Weights of a small mixture-of-experts language model, trained from scratch on English Wikipedia.
Size: 13 layers, width 192, vocabulary 8192, 31.4M parameters.
Training: a variant of Adam for the experts, 441M tokens, 3407 steps.
Below are experts of layer 9 (counted from 0) of a mixture-of-experts language model. Rows are named router (the router's row for the expert), down (a neuron's output weights, with its number) and show model dimensions 0-191. Each number is 128 + 32 x the weight over its row's rms, rounded and kept within 0 to 255.
Before each expert's rows: "raises" lists some tokens whose logits its average output raises strongly, later layers aside. This comes from a sample of Wikipedia text that the model never trained on.

# expert 0
raises: " and", ",", ".", "-", " in", " ("
router [ 96 151 122 182 101 116 122 152  92  60 104 100  93  89 141  79 121  64 199 115 149  91 129 189 175  74 109 147 127 139 108 147 161  78 147  93 132 209 170  98 144  87 131 141 190  83 112  88 145 127 116  74 129 129 176 111 119 166  97 121 128 132 139  91 100 122  83  71 163 122 145  69 134  71 143 123 113 106 153 120 127 125 145 151 157 193  99  79 186  96 118 154 119 119 117 146 133 158 103 125 122 126 145 127 137 169 103 120 147  88 151 137  99 140 116  83 131 206  93 137 148  92  66  76  54 115  88 119 104 126  88 148 160 120 135 126 143 220 138 159 111 173 140 130 126 108 173 167 134  72 127  99 126 103 142 106 129 163 160 143 177 108  88 107  89 101 126 132 149 170 133 148 101 182 144 140 125 166 201 119 136 142  95 106  83  80 160 152 167 122 152 121]
down0 [118 155 125 131  64  64 111 118  53  93 166 101 103  96 170 146 116 148 131 112 125 167 109 128  99  76 219 134 103 116  92 163 121 113 110 144  90 114  70  92 167 137 102 134 151 153 124  75 151  99 110 143 129 158 139 131 130  94 158 155 120 138 121  78 151 115 136 179 163 115 123 203 188 175 142 162 159 142  80  76  79 134 110 105 127 127 132 104 158 118 128 115 143 133 120  97 145  80 103 126  91 119 175 170 125  88 217 124 148 158 172 140 117 141 154 142 152  71 106 125 141 181 120 185 113  81 192 116 113 109  89 178 121 110 182  78 123 138  78  72 114 132  72 188 141 105 153 141 119 142 114 132 160 156  67 135 141 121 113  86 130 143 119 123 154 104 160 154  92 107 189 137 112 134  89 140 157 134 142 225 108  92 120 102 163 133 147 121 158 103  80 174]
down1 [143 149 105  94 119  92 171  73 127 212 128 122 157  44 158 126 143 101 133 162 121 127 116 123 111 176 117 139 107  62 110 134 131 132 148 139 133 128  78 150 189 142 122 130 144 172 134 126 120 138  97 209 152 105  90  78 122 146 152 145 116  84 155 186 174  91 141  92  97 134 147 172 184 126  80 101 133 153 110 137 111 105  83 150  95 170 141 157 127 101 128 114 149  97 159  74 181 108 129  89 105  95 114 131 122  64 132 148 152 156 160 130  95 161 156  93 142 171 137 100 155 139  70 133 112 125 141 136 100 103 173  90 154 194 138 151 120 110 116 121 114 137  98 117 152  86  71 154 128  93 164 158 221  69  92 120 124 129 100 145  51 122 116 123 119  75 153 122 134  72 107 124  89 113 204 137 124 176 102 119  68  90 121 137 101  92 107  73 178 126  79 162]
down2 [158 130 175 130  54 155  85  83  70  97 100 117 113  98  67 147 106 129 122 135 139 179 129 128 129 127 188 165 119 172 152  58 181 119 121 187 127 155 100 158 135  83 153 120  74  99 126 136  86 109 151 115  68  88 118 110 170 132 177 117 112 103 149 118 132 124  60 126 150 132 149 135 138 147 149 122 150 127  93 160 139  79 145  90 105 145 124 196  90 173 149 120 123 133 109 146 160  98 153 210 145 141 136 197 153 140 163 158 153 109  96 178 174 151 139 100 159 176 149 121 117 133 157  79  92 104 109 142 123 136 152 154  84  54 123 146 158 116 112 197 119 146 157 111 115 154 128 129  98 114 122 102  90 137  50 100 128 172 190 136 167 112 125  97 109  84 174  64 107 145 138  97  98 127 155 148 125 166 155 152 105 102  93 172 102 162 176 147  60 163  89 163]
down3 [126 152  84 116  83 137 150 156  98 141 130 204  71 120 140 132 103 126 122 186 103 141 151 121 159 121 153 133 137 130 159 113 122 123 161 128 123  95 135 129 114  92 147 157 157 140 190 128 117 113 117 107 110 155  98 122 117  87 166  97  77 105 128 116 132 135 120 133 166 164  95  85  61 132 193  92 221 101  45  74  49 148 139  93 131  93 145  87 100  92 128 140 168 107 125 138 137  67 128  83  75 133 107 221 108  76 106 118  96 143 116 114 147  75 139 151 110 105  72  98 144 148  81 160 158 155 105 116 161  99 184 121 106  91 124 125 142 114 168 119 122 104 171  92 179 134 133 131 115  79 150 135 125 103 117 105 134 147 136 150  98 115 137  83 141 127  97 203 150 128 181  86   0 140 127 150 115 151 153 117 141 121 139 147 136  81 170 128 157 146 155 159]
down4 [126  92 164  81 146 167 204  78 119 173 118 177  96 127  95 138 139  74 142  59  99 154  96 115 104 133 112 131  70  96 143 145  57 151 138  49 150 126  97  95 187  98 126 142 169 107  97 135 167 160  90  64 160 121 121 144 109  69 170 114 143  83  57 130 185 149 160 125 138 139 145 115 140 140 140 124 117 153 127 100 147 186 102 134 130  75 101  93 161 119 148 113 130 162 132 111 165 124 101 155 125 100 168 173 127 121 165 126 107 150 109 102 128  98  75 147 119  78 188 108 138 157 110 147  98 141 104 145 122 140 103  85 123  90 148 181 161 130 155 124 131 155  38 138 163 112 121 128 192 138 116 139 112 170 131  66 123  92 127 195 139 137  71 138 131 148 123 149  40 112  85  90 127 159 128 167 143 159 132  64 131 144 100 166 144 109  62 105 137 137 134  90]
down5 [143 189 139 105 115 149 101 114 134 175 110 184 110 167 139 136 140 122 137 112 174 135 157 115 170 132  97 165  90 120 166  73 144 103 178  77 193 153 141 139 158  96  98  90 124 133 113  96 166 120  96  97 117  79 121 107  60 100 155 106 124 171 121 131  80  87  47 168 163 147 129 105  99 153 123 161 170  91 110  71 112 190 148 122 135 168 158  79 185 130 152 102 115 128  95  81 136 128 102 135 145 137 141 137 158 128 102 129 150 104 168 122 118 139 174  58 143 123 131 163 107  62  92 146 136 113 190 128 136 125 132 148 122  89 185  96 157 141  45 199 154  99 164 116 131  64 117 101 121  95 118 103 126 117  82 104  99 110 114  84 134 121 128 125  80  72 140 169  56 149  95  97 112 114  46 159 115  95 138  78  74 146 126 190 113 135 128 141 120 119 113  96]
down6 [103 134 119 125 174 165 144 125 133  79  85  59 139 181 128 147 169 134 124 148  88  93  69 162 138 191 121 158 132 130 128  99 124 141 141 124  99 175 153 118 106 102 145 146 154 125 160 146  96 105 125 149  97 168 137  74  97 112 138 145 122 131 112 126 108 108 180 117 120 118 133 108 129 160 109 100 131 104 169 118 149 135 139 161 154  80 142 106 126 192  77 156 133 120  81 104  77 113 117 142 150 135  90 100 184  85 131 118 108 102 105 151 142 124 100 152  96 110  34  68 160  91 167  87 161  87 124 113 159 140 172 120 121 126  71 119 125  99 112 203 107 141 130 134 116 201 177 122 142  65 163 145 127 109 120 138  98 114 120  51 143 136 159 102  98 100  37 103  85  95 166 140 167 106 114 155 109  73 117  58  69 174 112 112 154 186  99 215 136  92 146 167]
down7 [160 155 120 116 102 148 137 191 139 136  98 181 178  82 102 140 145  52 163  76 143 145 137 168 114  92 132 129 127 115 109  98 162 166  92  93  63 101 102 120 136 130 136 159 179 125 146 139 144 102 149  94  63 103 102 137  75 109 139  66  97 151  81 181 145  95 108 163 159 136 106  98 166 104 170 118  84 120 123  93 101 162 194 116 178 157 115 142 120 170 147 111  88 118 153 150 139 140  97  99 128 112  90 120 109 166 142  94 158 108 121 143 140  31 164 155 177 129  89 119 147 174 116 127 142 117 168  80  94 104 104 145 101  74 192  61  83 160  24 166 130 170 131 167  98 143 131 126 159 150 139 141 107 110 104 148 111 157 121 171  92 125 169  94 107 160 121 125 170 148 138 161 136 179 169 152  60 110 127 131  72 153 131 147 155  91 134 119 126 160  84 123]
down8 [170 200 121 138  95 149 132 128 171 173 153 122 124 154 145 145  88 137 110 144 118 166 148 162 106 104 142  85 154 107  96 149 159  99 110  87 116 168 204  85  82 158 111  74 131 109 152  66 133 161 134 133 136 117 102 152 115 175  45 120 124 192 134  74  85 140 112 188 139 141 130 122 115 184 154 145 133  77  77  77 148 105 174 135  83 140 131 180 128 119  84  75  85 206 175 160 117 129 117 151 148 112 128 165 105  57 108 102 114 178 101 140 126 116 138 127 107 163  84 109 142 145 113 113 152 104 151  97 138 128 128 140  84 229 131 142 185 120 144 119 161 193 132 197 118 109 161 153 121 129 173  80 168 114 123 132 147 138 142 132 143  79 111 107 101 147 145 150 125  97  81 109  79  86 168 149 180 168  96 141  84 147 136 106 157 105 121 173 177 144 133 138]
down9 [145 113  94  79 118 112  64  96  94 145 148 115 129 142  94 101  99 102  75 125  90 108 151 167 165  81 146 131 175 128 198 123 123 171  98 170 150 105 135  96  63 117 104 161 114  90 136 178 125 125 101 164 148 159  44 115 199 132 176  99 156 103 111  69 115 127 136  96 119  83  73 160  30 113 145 185  97 152 122 130 108 125 124  95  99 124 122 164 102 143 106 140  77 165  94 170 147  80 135 140 128 158 133 101 131 109 161 126  46 111 119 122 106 118 157 103 155 155 148 104  98 138 142 132 172 113 124 135 187  88 162 114 175 143  60 137 123 186 112 137 186 184 160 115 113  90  93 177 121 112 142  90 121 145 176 108  93 205 118  84 112 135  81 145 114 142  96 125 106 104 155  90 132 108 134  92 181 128 193 134  99 148 187 128 159 107 124 135 133 128 119 149]
down10 [115 128  85  93 110 138 189 166 104 119  69 130 103 119 121 109 149  25 121 148 158 205  98 167 162 125  57 170 119 145 139 114 124 137 131 143 136  93 102  93 148 133 107 188 161 170  94 108 163 112 130 103 131 101 160  85 139 121 164  98 137 138 101 143 141 134 153 107 157 164  51 133 108 124 139 171 105 172 136 136  96 161 101 171 154  77 142 177 147 150  99 139 126 130  90 119 103 153  93 157 147  86 187 176 149 131 124  97 124 111 111 118 111 173 150 154 158  77  95 142  90 137 119 137  89 147 148  75 151 123  91 145  61 204 131 110  78 139 118 169  59 110  90 149  74 118 108  93 118  69 144  96 119 108  86  75 147 166  98  80  87 128 172 114 134  90 128 135 118 135 141 159 180 198 118  80 172  98 139 109  99 145 135 121  93  96  82 127 162  88  93  91]

# expert 6
raises: "-", " and", "–", ".", ","
router [149  67 113 127 177  70 128 162 121 157  84 122 129 186  82 162  89 153  97 173 143 182  99 183 134 166 136 165 151 131 147 119  49 164 127 171 124  99  84 120 151 146 128 130 188 125 157 120 142 142 196 106 133 137 125 132 112 150  79 113  85 127 158 192 210 124 141 104 111 174 153 125  96 120 118 210  61 150 148 186 128  51 104 135 134  82 105  89  58  98 112 130 130 153 120 106  93 171 182 115 138  98 112 175  82 173 163 112 194 177 118 136 116 121  67  92 101 119 157 119 134 150 139 112 133 136 147 152 104  85 112 143 148 128 119  98  98 145 128 129 152 166  93  77 161 104 126  76 113 131 132 165 153  59  80 120 112  97 146 145 157 109  96 154 115 195 114  90 155  98 125 153 107 152 164  97 138  98 131 105 160 146 117 104 171 156 143 114 157 105 154 122]
down0 [169 105 138 144 181 158 178 100 128  61 176  79 171  96 115  95 182 114 151 114 160 183  98 112 112 124 102 136 134 150 135 149 200 122 115  63 146 148 103 137 139 145 151 154 171 121 157 127 210 114 125 125 104 135 177 128 196 153 136 147 147  93 195 101 137 125 180 138 140 135 114 116 137 106 146 137 163 133 149 115  92 151 115 116 168 153  78 117 181 101  95 179 123 155 157  79 155 140 118 132 135 135 176 145  97 133 142 112 193 112 135 138 129 129 153 106 142  88 160 100 158 170 148 160 184  91 129 110  85 142 154 108 197 132 117 134 106 104 132 120 151 130 107 122 120 126 140 116 117 162 115 127  89  44 125  68 126 106 130 118 164 125  98 159 138 149 120 175 140  30 119 103 139  81  99 162 131  94 200 173  89 148  94 178 223 107 120 181  76  96 102 158]
down1 [127 119 128 125 167 151  96 174 142 117 136 206 137 122  79 116 100  99 142 126  91 149 104 133 118 167 120 139 149 143 135 149 114  83 104 128  82  82 150 130 121  93 139 144 107 135 184 118  73 111 154 151 164 136 111 106 113 116 156 127 218 167 154 175 134 168  88 133 167 165 162 136 158 145 132 117 159 127 115 148  74 119 123 114 135  98 135 141 136 190 118 139 117  74 158  87 142 223 183 127 132  74 151 163 116 155 157 155 148 139 107  79 109 123 163 158  97 139 174 105 208  75  97 117 125 104 165  78 123 149  90 121 167 250 158 161 171  90 102 110  89 161  99 109 128  98  80  92 146 180 144 117 119 157 141 134  78 113 140  93  88 141  48 150 134 167 163 141 142 122 130 108  96 142 158 133 140 117  96 114  50  97 140 168 151 165  79  84 115 133 122 163]
down2 [ 86 192 149 177 152 113 134 127  62 142 125 113 185 170 158 110 164 118 166 176 180 103 206 195 147 118 131 125 131 173 160 100 108  92 119 186 152 117 136 109 171 107 162 117 157 155 188 102 153 121 112 145 103 103 131  80 127 144 139 183 138  91 156 129 109 140 121 154 164 119  78 143 168 144  87  97  95 102 136  95 116  74 120  64 136 112 143 136 141 102 156 149 100 155 151 176 107  82 178 112  96  92 138  96 157  96 101 182 123 138 134  83 127  98  93 147 147  96 117  28 153 140 146  99  94 138 165 130 156 125 132 129 126 153 145 164 101 165 126 123 172 166 117 118 109 100 149  80  55 137 122 113 174 137 148 125 113  60 121 145 209 142 159 114  97  66 152 148 133 124 115 117  66 141 105 120 146 105  94 122 177 145 159  85 161 145 106 139 125  80  40 111]
down3 [153 108 125  93 112  94 130 112 124  84 129  34 211 152 157 142 113 123  78 171  85 152 175 165 154 156 206 129 145 162 110 121 116 102 130  80  45 101 152  78 148  83 172 166  93  85 142 172  78  39 143 111 137 110 145 112 165 119 157  92 119 130 173 167 124 152 101 103 108 135 121 106 105 137 120 136 162 143 121 157 135  51 137 111 107 127 134 156  71 125  69  88 140 135 153 149 111 106 162  98 133 142 143 154 143 128  93  76 113 107  91 168  68 156 131  54 155 128 156  89  68 117 161  86  92 100 110  87 113 122  81 169 161 136 123  98 143 132 115 139 141  96 124 115 139 137 130 143 120 151 132 138 130  90 137 171 136  95 104 180  82 144 180 133 121 158 117 142 147 146  66 136 115  60 194 153 146 165 156 147 163 102 123  62 119 165 155 116 100 125  99 153]
down4 [101 122 168 129 174 118 167 119 170 147  90 141 156  85 101  89 143  97 131  77 158 148  93  87  96  88 164 136 128 130 169  73 112  93  66 167  85 133  86 182 119  79 143 121 147 132 110 113 199 154 106 135 150 136 105  46  81 155 131 106  80  77 166 140 164 146  99 132 165  96 110  98  86 209 143 120 105 192 112 104 108 135 125 151 115 193 137 155 148 121  82 179 135 115 156 109 161  96 151  87 172 135 116 143 117 162 148  90 184 170 116 200 126 107 160 149 106  88 134 112 110 133 118 100 160 168 136 103 109 155 129 149  94  88 182 164 120 147 131 140 107  73 125 145 208 141 130 162 153 182  81 117  96  74 118 126 107 110 155 103  81 122 147 127  87 148 119  86 120 141 152  99  91 153 152 133 124 138 129 151 121  89  76 110 167  57 121 122  82  87  72 140]
down5 [126  99 171 201 143 109  80  86 145  89 146 177 141 152  67 129 147 122 126 169 152  85  72 179 111 109  82 177 108 130 130 115 114 175 137  71 148 122 131 130 125 136 140 145  98 182 133 127 124 182  97 129  91 144 117 133  31 113 170 127  82 127  98 177 162 125 138 108 145 130 190 141 147  62 173 128  87 140 116 124 159  58 129 121 115  98 167 115  68 117 124 150 146 127 159 131 135 111 113 103  71 134 128 133 133 119 158 169  97  94 192  85  77 106 110  97 139 143 116 132 173 140 154 131 121 160 107 197 119  43 112 165 128 116 134 136  35  69 174 169 123  91  82 109  97 109 141 149 104  97 150 142  87  99 126 123 106 105 124 166 194 129 170 121 127 145 153 141 120 138 149 140 108 173 125 135 148 124 122 165 160  77 118 117 107 174 145  68 101 195 109 162]
down6 [100 124 109 160  93 120 149 126  98 159 154 108 144 128 132 107 136 131 158 140 147 147 127 118 125 117 134 128 134 130 108 138 137 110 157 147 130 203 155 134 142  89 119 138 131  79 170 134 144 160  59  55  86 191 136  91 113 140 155 135 117 145 114 141 176 110 126 132 148 117  76 114 162 168 156 148 211 116  82 119 182  76 148  99 129 108 141 127 150  90 106 166  84 167 116 118 119 109 132 155  97 161 150 111 134 198 142  79 107 170 155 112 126 149 148 167 163 107 131 153  65 159 136 162  98  63 129 136 135 171 119 177  92 158 150  84 115 138 114 157 130  82 119 132  88  90  83 108 103  94  92  88 177 110  99 189 127 104 145 148 172  89 115 126 142  45 141 140 126 103 112  83 193 147  87  94 228  91 109  64 100 111 106 111  71  89 184 166 186  98 154  82]
down7 [199 122 132  96  97 132 156  84 110 146 125 122 156  79 122 191 152 136 189 102 139 132 132 168 114 136 114 178 156 147  84 121 116  84 157 148 188 135  82  98 153 114  88 155 162 164 123 123  76 105 110 111  83 154 114 112 128  84 148 109 115 133 131 100 122 106 151 115 152 161  90  66 145 108 183 131 116 140 158 158 145  61  47 161 125  59 174 103 147 107  93 119 164 109  94 121 144 143 140  57 140 167 158 160 158 167  82 137  72  91 112 222 127 155  78  82 131 129 163 153 140 168 159 121  98  69 127 116 132 185 106  99 108 113 100  96  73 143 123 148  91 147 143 128 124 179 160 100  94  66  89 121 149 122 128 124 141 128 148  76 133  80 116 128 145 128 147  70 121 160 169 156 156 150  87  97 176 122 154 124 120 101 104 123 151  89  52 132 130  63 158 145]
down8 [ 98 166  97  98 144 129 157 159  73 183 187 161 157 133 124 124 147 140 152 174 140 112 119  71 156 102 110 133  97 142  78 143 122  44 189 116 134 160 112 122 150 150 144 115  83 149 129  76  89 124 108 135 149 120 152  81 127  72 150 125 119 160 154 116 118 113 108 159 134 109 105 189 154 119 162 155  91 126  93 124  91 183 132 146 106 139 105  67 101 185 149 128 109 130 146 107 115  52 119 130 153 133 130 129 148  95  78 176 131 141 145 116 192 160  41 176 124 138  78 129 139 129 146 183 144  70  79 142 160 139 137 104 182 197 130  73 157 117 180 146 129  99  98 112  97 170 119 125  70 141 103 142 150 156 105 155 129 176 106 162 125 127 139 113 165 186 154  99  96 113 126 129  89 174 108  97 157  87  35 116  97 116 200 137 131 139 107  78 119 116 183 124]
down9 [145 219 137 111 110 164 128 136 151 109 138 160 129 162 116  78  90  72  98 168  76 147 146 116  61 159  93 120 149 116 161 175 146 198 133 119 108 141 174  64 105 106 107  74 211 134 126  62 160 136 149 114  86 109  98 132 205 159 111 183 153 103 120 127 145  67 112 130  83 121 127 111 135 132 122 197 138 180  76 129 144 130 153 101  60 112 156 160 119 131 160 117  87 103 134  98 131 139  95 115 127 124 143 148 124 179 168 116 111 108 162  91 144  75 115 112 148 162 133 147 136  82 122  97 126 199 120 122 119 136  69 159 146 183 151 134 139 172 138 166 113 139  87 118  93 175 163  76 131 129  75 143 150 101  64 155 165 115 129 141 142 122 181 111 125 147 128 133  74 100 109 184 177  94  88 109 116 116 120 126  95 115 168  70 136 117 146 137 147 172  74 151]
down10 [106 132 127 104 191 127 232 158 100  76  74 142 132 179 112 116 140 104  74  95 144 128 139 129 149 108 145 133 111 160 123 145 131 141  87 109 142 128 162 158  72 110  98 146 118 156 135 171  93 127 120 107 143 121 166  84  74 122 101 105 123 141 164 130  96 156 143 149 129  96 116  72 120 151 135  57 135 134  43 116  85 126  75  98 134 149 131 130  94 149 123 126 129 166 143 199 145 181 155 137 146 105 180 116 183  62 104 120  94 139 116  91 158 154 112 182 107 117 120 131 118 124 102 110 170 153 180 145 131 147 138  82 200 152 138 159 145 109 175 108 156 144 101 135 102 106 117 162 110 153 105 155 199 115 127  73 112 123 100 124  53 107 154  82 142  86  87 156 114 100 134 145 139  95  87 109 116 136  97 193  63 169 144  82 131  81 111 101 157  27 105 113]

# expert 3
raises: "s", "d", ",", ".", " (", " and"
router [ 92  62 107 152 114 137 116 143 119 175 138  97 168 162 121 111 129 112  79 113 131 128 159 107 114 196 147 131 193 186 141  74 147 163 196 163 154 131 139 187 116 138 131 134 111 160 141 129  97 147 110 144 159 161 182  98 111  87 114 141 119 138  74 104  82 104 163 121 107 110 145 115 140 212 126 105 140 127 111 132 118 140 165 110 193 111 126 121 104 102 171 143 208  65 184 149 179  88 158 146 160  94 110 123 157 123  77 158  57 121  95 123 128 134 120 133 121  77 124 163 158 190 180 228 150  99 110  94 172 155 107 151 109 133 126 121 155 150 165  83  77  59 154  92 110 120 106 140  94  90 105 164 133 188 118 102 129 156 142 119 125 139 152 123 106  79 119 170 157 136 155 115  93 139 114  76  77 124  93  99  86 100 136 171 126  70  83 140 123 134 143 134]
down0 [122 113 160 183 118 179 113 157  99 152 152  82 124 147 114 142 108 102 102 129  95 106 170 186 189 111 126 145 162 156 122  74 168  92 182 177 153 118 113 176 150 115 124 161 100  83 129 124 107 142  95 115 134 137 205 146 104 151 115  87 141 101 107 117  57  66 131 136  77 110 118 101 118 143 146 131 137 153 137 145 138 123 150 131 125  96 141 126 115 140 100 109 160  54 143  95 132 142 119 115 129 167  95 126 150 101 119 154 102 130  87 103 170 131 111 129  97 127 128 122 163 102 170 152 137 114 191 100 158 105 114 154 126 252 100 122 142 121 106 140 100 139  87 138  98 154 169 159 121 133 108 102 120 167 155 102 181 186 115  61 113 149 176 131  83 191 161 125 141 115  93 109 135 170 143 124 148 127  89  86 162   2 160 187 148 110 160 194 141  93 131  74]
down1 [133 149 106  98  79  89  82 174 167 107 145  57  81 105  87  74  98 178 100  80 156 152 171 158 115  95  98  89 152  52 145 134  91  72 162 107 112 146 131 163 103 145 128  90  95  53 100 115 145 109  85 185 158 141 112 153 144  76 151  76 106 107 121 147 148 176  73 128 126  85 140  56  80 133  93 148 111 106 108 145 116 161 106 195 176 135 118 200 148 130  89 104 176 141 142 145  94 143 161 142 102 110 149  88 170  93 110 185 101 136 147 153 108 125 142 142 122 107 124 122 108 123 107  90 112 133 125 131 114 151 147 115 118 199 134 160 177 152 188 165 161 149 119 164  86 197 106 192 151 120 123 122 134 103  92 154 142 114 105  78 111 120 142 104 105 108  82 117  87  76 134  85 169 133 169 105 144 138  83 110  95  93  77  90 132 164 135 118 150 137 116  99]
down2 [189 144  88 131 121 123  96  89 153 118 116 178  91 110 132 137 137 117 105 194 135 145  96 106 163 147 153 118  74 170 131 137 155 198 138 103  80 138 114 101  77 159 135 136 170 134 128 149  93 119 155 108 171 141 121 139 100 185 149 121  97 120 110 160  83 129 166 137 152 177 170 113  71 116 115 119 104  89   2 135 121 154 153 151 183 107 128  75 155 143 113 117 109 102 122 158  95 165 143 119 115 118 144 129 121  80 117 129  78  91 155 101 147 141  93 142  94 115  67 182 174 117 135 113 203  64  56 153 143 117 174 147 169  93 114 160 126 135 120 194 108  83 151 108 109 143 136 163 115 124 151 134 141 202 113 134 105 126  85 175 146 173 156 106 123  97 134  52 101 153 127 105 199 131 118 147 124 111 167 132 113 150 144 142 149  91 114  69 102  64  81 119]
down3 [153  99  84 145 101 112 110 135 136 130 167 122 173 170 142 115 112  81 126 183 124 116 137 104 149 162 208 171 101 168 196 150 133  99 148 173 133 191  79 149 111  92  91 121  78 129  69 128  94  75 112 104 128 101 148 142 120 123 133 142 116 127 120 174 168 120 134 174 151 104 134 145 131 148  72 170  23 125 104 130 111 138  86 118 164  94  87 147 116 153 169 168  70 140  48 158 168 120 123 185 158 119 140 190 118 144 187 133 118  86  91  78  97 113 127  92 103 162  98 128  79 112 128 182 109  99  71 128 188 149 143 130 163 120 127  99  91 140 115 132 105  86 115  93 141 177 119 104  53 171 110 176 166 135  92 139 145 116 105 147 107  87 131 143 139 149  67 124 141 180 145 156 136 112 138  89 141  84  94 107 119 148 164 161  76 174 129 117 128 144  89  94]
down4 [123  76  64  76 114 184 218 168  94 123 112 108  93  97  98 103 161 100 124 117 174 132 160  90 135 105 113 133 109 112 112 163 132  88 110 140 164 131 124  54 133 119  82 142 130 139 137  89  76 143 128 102 117 143 115  82 151 147 203 117 138 100 135 149  93 134 109 174 119 119 139 140 142 120 150 113 110 173 133  84 143 129 138 125 149 147 125 112  53 110 104 167 134 149 172 144 113 178 170 117 133 145 132 208  94 116 113 175 155 209 161 125 137 174  99 164 148  97 113 133 105  55  85  92 145 133 149 108  86  99  78 107 108  78  86 142 196 203 171 154 138 147 180  89  96 208 137 121 129 147 168 105 135 115  96  97 153 140 111 137 132 144 123 120 145 174 152 119 124 125 114 100  77 142 112 132 112 124  92 201  75 131 122 139  55 131 123 172 132 193 140 122]
down5 [135 109 100  64  48 146 117 150 104 121  88 134 102  70 158 126 100 146 137 164  62 137 153 156 142 139 204 197 138 138 171 164 121 198  96 126 131 130 109 145 131 126 158 181 184 168 134 159  82 141 144 122  74 122  97 114 106  64 162  98 191 172  74 126 125 156 154 162 149 163 133 107 133  42 116 220 143 186 119 159 106 129  61 111 100 136 114  77 138  80 141 145 140 179  96 120 194 132  86 113 154 161 139 117 124 172  82 106 184 126 145 117 120 186 201 101 106 139 114 105 143 123 123 120 124 129 147 134 101  71 111 116  65  68 133  67  98  96 111 111 141 164 157 147 154  95 122 146 119 135 152 136  99  99 169 144 162 141 109 147 170 127 121 158 105 139  78 123 147 141 123 153 124 102 116 141 103 167 131 179 131 114 136 153 127 159  81 148 125 141 118 132]
down6 [117 110 128 138 167 146 147 179 121 150 153 159 166 107  70 131 144 122 132 134 119 164 207 141 115 153  56 122  89 141 155 100 155 151 136  78 178 177 126  87 133 140 144 104 149 126  98  94 193 134 128 136 147 133 139 128 134 131 151 124 178 105 177 111 115 113 158 135 121  76 100 107 127 122 103 162  68 114 186 144 204 151 110 137 177  95 166 105 116  69 116 189 116 106  97 191 133 106 170 127  63  69 197 144  97 142 154 183  82 162  90 102  58 126 118 191 154 141 141 120 143 122 119 186 118 129 206 156 100 120 101 117 138 131 158  95  86  75 102 117 119 107 116  91 151 177 137  83 150 125 129 102 147 148 126 109  67 114  99 160 139  74  58 149 164 100 109 138 106 131 151 153 153 131 126 163 141  94 212 142 124 130 175  80 164 146 139 155 149 135 111 145]
down7 [145 187 180 172 101 153  94 131 147 164  95 120  94 148 135  78 156 179 107 141 109 138 102 180 158 118 144 144 133 187 133 132 164 164 173 137 115  98  88 113 127 116 117 135  47  86 192  97 115 128 133 129 109 106 131 143 193 119 134 145 128 127 146  66  97 148 179  78 107 147 146 116 135 166 177 190 108 143 126 158 153 127 102 127  81 182 162 151 197 102 167 152 109 102 121  86 146  96 142  98 123  28  86 117 145 126 132  93 195 152 148 109 111 111 118 107  44 169 168 116  80 127 107 138 132 114 106 143 131 117 108 128 125 219 152 152 160 109 104 139 119 128 161 120 140 128  93 170 188 123 123 148 192  65  96  75 151 136 152  97 101 167 130 141 123  98 131 125 171 126  94 121 159 112 146 146 122 145 145 147 112 160 114 187  59 105 152 147 125 175 127  55]
down8 [163 154  94 121 157  56 141 180 171  93 107  92 136 101 122 120 113 197  91  73 158 147  85 106 142 131 109 173 164 123 126 152 100 126 115 116 151 105 174 149  51 125 100 127  96 111 141  99 111 121  67 103 147 115 102 165 112 130  68 122 107 130 119  64 109 138 162 175 124 121 153 138  81 113 105 125 144 141 140  85  95 140 183 128  94 167 112 132 176 117 122  89 134 182 105 110 118 137 111 160  94  82  69 115 124 111 115 151  99  79 159 138 157 126  82  93 147 137  81 166  99 157 130 173 154 119 119 158  79 174 137 128 135 222 181 167 156 111 124 148 183 134  81 153 103 113  45 110 154 158 165 115 115 116 120 161 116 105 125  95 114  64 230 196 127 132 163 129 141 167 118 117 133 107  75 132 121  63 144 142 134 101 132  61 100 136 174 121 153 150 121 129]
down9 [195 145  96  79  98 128 150  98 120 152 189 158 159 174 140 136 102  72 101 176 153 153 136  71 162 107 101 123  83 104  92 106  84 139 153 173  98 112  94 203 134 207 152 160  89 156 143 146 119 177  42 117 167  95 145 139 140 136 130  90 141  92 139 166 159 111 119  52 114 175 122 178  90  91  91 114 125 130 136 186  81  70 111  82 185  55 139 129 140  93 145 127 137 102 171  54 133  95 154 129 123 152 128 104 109 179 102 140 137  89 103 129 118 136 129 147 125 148 180 121 185 156  87 112 136 161 123 120 132 134 115  92 158  87 110 109  98 136 123 148  89  98 123 116 128 126 121 162 121 164 120 112 150 148 119 113 140  64 142 150 107 138 112 132 131 144 106 139 143  71 120  78  91 143 102  63 177 138  97 203 154 107 140 121  90  97  53 135 136  88 133 130]
down10 [155  83  80 136 151 125 124 173 147 105 159  81 170 108 118 117 113 118 113 150 114 111 130 176 179 143 132 138 143 108  95 136 131 130 133 194 116 109 123 199 163 131 144 107 115 119 144 127  98 154 147 132 121 101 205 149 135 126 106 109 180  81  89 170  56 162  80 198 112 132 152  65  95 125 192  94 146 125  90 164 160  78 188 162  94 161 128 101 105 167 139 121 120  86 126 127 140 145 136 108 157  91 162 111 149 165  88 113 141  81 108 106 119 153 155 133 119 102 132 112  60 156  85  87  83 137 147  84 129 141 200 174  85 129 127 163 126 156 125 121 129 158 136 112  83 118 175 132 106 114  99 202 128  64  71 110 166 104 173 139 109 169 125  61  89 158 123 119 136  85 110 141 131 179  91 156 124 125 181 121  58  92 115 128  98 201 171 135  76 128 138 158]